Weights of a small mixture-of-experts language model, trained from scratch on English Wikipedia.
Experts: 64 experts in each of 14 layers, 128 SiLU neurons an expert, 3 picks a token, a softmax router.
Training: a variant of Muon for the experts, 477M tokens, 3844 steps.
Below are experts of layer 6 (counted from 0) of a mixture-of-experts language model. Rows are named router (the router's row for the expert), up (a neuron's input weights, with its number) and show model dimensions 0-159. Each number is 128 + 24 x the weight over its row's rms, rounded and kept within 0 to 255. Numbers have three digits each.
Before each expert's rows: a language model's description of what the expert responds to; "gets" lists some tokens that make up at least twice as much of what it gets as of all text. This comes from a sample of Wikipedia text that the model never trained on. Tokens count by the router's weight.

# expert 15
It responds to: Hyphens inside compounds (anti-, non-spore-forming), list-item dashes, and line breaks ending table rows or list entries.
gets: "-", " |\n", "\n", " s", ")\n", " -"
router:131133123069123126098142162092086150081126117151076154164116105095155132148110163134082130137101114054130162115106171106104163130116063122126120159122096118147127102127126114120131120074139077117131140143150144101085090152134146112121115120140122132143122087137140096147115111109119143143076148159113151114121101140152120136141123127135143108129146153141111095145189146110092147128097134117141110115163121150136157103147149100114106119091124124111106123110130163113098110131168143
up0:113141125156091104108145132179146168148133128110124122121112124094161113106102161146117171141126108159115124115152133140162107128138093129153127143143115109137131156120117156178119090127163136069152129134155103132129107074137121134146095114146101129144073164141102105120139137136125162139116122165105103173119112103122151118137122101161164123087135139123144142106143168127120191139096098118121129157179094132115127136117113119135142138081105078191112122072107116152100124117125092
up1:130159177099115134168139126119115094153151139144158130116146107140107124158079118165088099082184114104137151107132185121113152120120096137127111146101131165122143112121142104167121126093143129102101125144124141170146150110184144135143136122104109115120155122148114120122163136190175133127123124145125095107139126079090165166151103085103108100149148107125131123159142113141106159154096143129105105147096135116085128095133117156152132099102141126148108152091146119111112143101167156
up2:115107132150149136162090133142135106117129114150109140102140112122121107124160136115154112135116058143135094097125127135115124134138143158129105139100151098129142154150135158099121145169100130197086135133125136104117143100136104157115136129177086096178182110117125078112144100124119109130098157164088136149139167135103098126121089146123148119143145121150162169144110105124136146120151088151128123168101121175164107090145150112126094084143160088148130130093118136094115149129167135
up3:120130084151132112167083141083124146129109133132132139137126148139100118090115123145148179137157157156158133081069130104164108128118131157133086132136088127099104163140134118136123159154085136128143161115145121113102145149150133161100145140167109163077139136141105070111122136144123104130117132145148104126118118109125151118103131115134115171131116133150163109095149186112135142143147098107084099132133101078131152123129122158142179141092138128112084144164093178140144113106102126
up4:117134174130168188160131088128109085118144160150150162111115126131129118118131141148165166129173097147143143126126144098116143117143101114119117113115107145138138137105136109132113124192126169126136101146131138120144125090138153130098121104093154121109111094083163103088094148114108129101148165152095100121139087149121121138096159120168114117144079173096089130167123139106127129089159177139131109115135075101100181117132105146105173134125130144138148125131141120118135112088134114

# expert 7
It responds to: Line-start dashes, spaces, en dashes and slashes in infoboxes, tables and coordinates, e.g. "- Coordinates", "1805–1893", "Time zone".
gets: " ", "-", "–", " =\n\n", " /", ":"
router:114149173093106154161154137099144113099121136115124145105121129151108144158118110129100143123125136157158125133101155142147154153151113116097118174132116130135127154111141077115118137109104122135120118126125127159159116148145077153147133158111091109116182122160136174129132191136152096140084142079126145144092178097153091154103143118105124108151195166129141113172145136147116145124128116169139144107126156111119133119158141132143126109155154108122122136190065146104159105146116124
up2:120130089124124157126145093145133134155103127105144144101155071108128158082126160113123141135111145152135118132163147116133165099079129119157146135108145094149156136112139104138132134107142115143125120087167113131134144122110134094111145130155124080118117163115129117138128205088119130143157151094113116103140120095170144133116223186123141126129114105131051112101084124129131163128144144087100096151137115131164145110131104110126151133084131131160134129122142123108131133124152118
up3:092124121142115142125145106135151146126067122120116121081131134145130112126135103125141144146117146150149115109125081157195097149124111116122122130159122115112138140107140117127163144105157103154122123105105161152099148134152115188187118128126102122148141116147134117118136106168165129102090152116118127106099148143112137055068143099135117077155169135133112159180129152153088110092118114146084129117162127099129138125124162126159133119102107169150104174162123125133132119113100159
up4:128098173127126093109084114116151158151091141149128141142145096159135149139160113133119106121166149126115148127160130077106133134130095182118101147158119159098103100130103147115144135139161107142115159150089149094135159086122088122124149126106167103122092135095119095106105111141121164123113161093122138108129113140190094150151147125117143097170144097115126110138102167143144166098113126054161145139106123129109144081135097129153136167126128126140154159142082111120127132121139138
up5:120127148106119099087150132141154139135159118189084129108164153107104127105156060116080084132145108128133147172116129116095128122180157141124140143105110130125157153153131133130107099149109133108164133108155082160136117150144127161120155111125139104120115086127072127078127118123159165108155157090145126110120125116118137082123160143087094158179130130176126095158102136148130116099149127165112109098143148097097109114128151141119130113142153128132135138138112100126142172126159138
up6:127064136118121126118141111136138148099115135146135142122160116126124159181132105068107124101137120139147132125099124140144136108168119117134122164196171101121145133129134143117110121126143080108139157134129088160156131106087123122190142129168131141114174124128132113126098147144112143122126108124136123085123090120115135146094147105131177133102135124136138122149160143162089148110090125090090161134098159110117099167113114154142133122123118110077109076154146114084171181111145139

# expert 14
It responds to: Time words such as early, late, born, Middle, plus list dashes, commas and periods ending items in taxonomy and player infoboxes.
gets: "-", " early", " born", " late", ".\n\n", " Best"
router:095160118128155111092105113103111148152185167139095123130124118136158096118151143164127114103142149100142182093120137094138151163119143105115128125138143132137138117137111155129069111107148093166149108152145131110110160137108157122133177127133182127128138111162070143087137170094074135150121123108100128135128134131135137096122099108189143125132157141138143112118120087105104119130139134129150121144123176141120135104118138110146097175102151134109163098154140137109193168134118132
up0:128143120155118132132128128141115116129097135163105128130113138118148154139117177121163090115109097148131165103143130147104118123130127148133134154170175120157147135161140088127132098107097132126146111121144122134106103113152142117111172131156099139100146119152125117113168136147140136120123142135116100108104179127109169094136090125104098117193064136142099157122110084151035141088151090108122147144146129134120160104143120171147148123140142116152124148137120114071123091160167097
up1:095130088125147114176125117154155124115125101144137172138134098140146139101136152108118130139109134126159108137154130144093113150144158093118111176134088159134089126110137156191079131109167121152128098197150111092148129146136121135128122166119087131087147145064109120150106126128109107157158126134106151116159144120111154109131148156140134134138080136154088105148131144093107137074148143141105117115098129085108145119101098141124174105144112114165115107141097147127123136124082134
up2:145126098123110111113146133042132118145113165103177131111123132126172151089140105080078149115144086142151160131115166140126165131179137128109164109141128134123113137096101148151136087099127118149149135118091125159115159147163161099133120139143078134119157127115118124122105131113168132088061123129130102136136145127145107124142101155133096147095128097113140129134125175124067116165130107165139182136145124137123146113129118139117162153126138145154117150134117155157121092110096121
up3:160123101155112113112141105073126139121132120174144131133105141126132098140151122162112178120104126093128141148139103141153135143142173147167149135155136107103109134110101155137132201135109099115120137118183098133145116160100155164168105120123162092172137114084143128094166152122116174166122169127115123121105107122112119134089128112129091137150178136099105157118116123115146097084127084143155158124081125126126113115135083135143157148113134145146159106112110143111098141115110091
up4:149138148177065101149184120126154120163124148118165140095096149126092111109117122145122142182159106121130135108115103082149107148102114148152117146132149135149119145138110111141157145134125110116069131163104145146130151099105110151118109103160109140119125160101098137129140111125094143110113118154140128128160127145095096087085134121112093161108162123139114137113150140132116082093143123098137138171145121093158094144139149121118129188172115112139092138124183117115150111161090157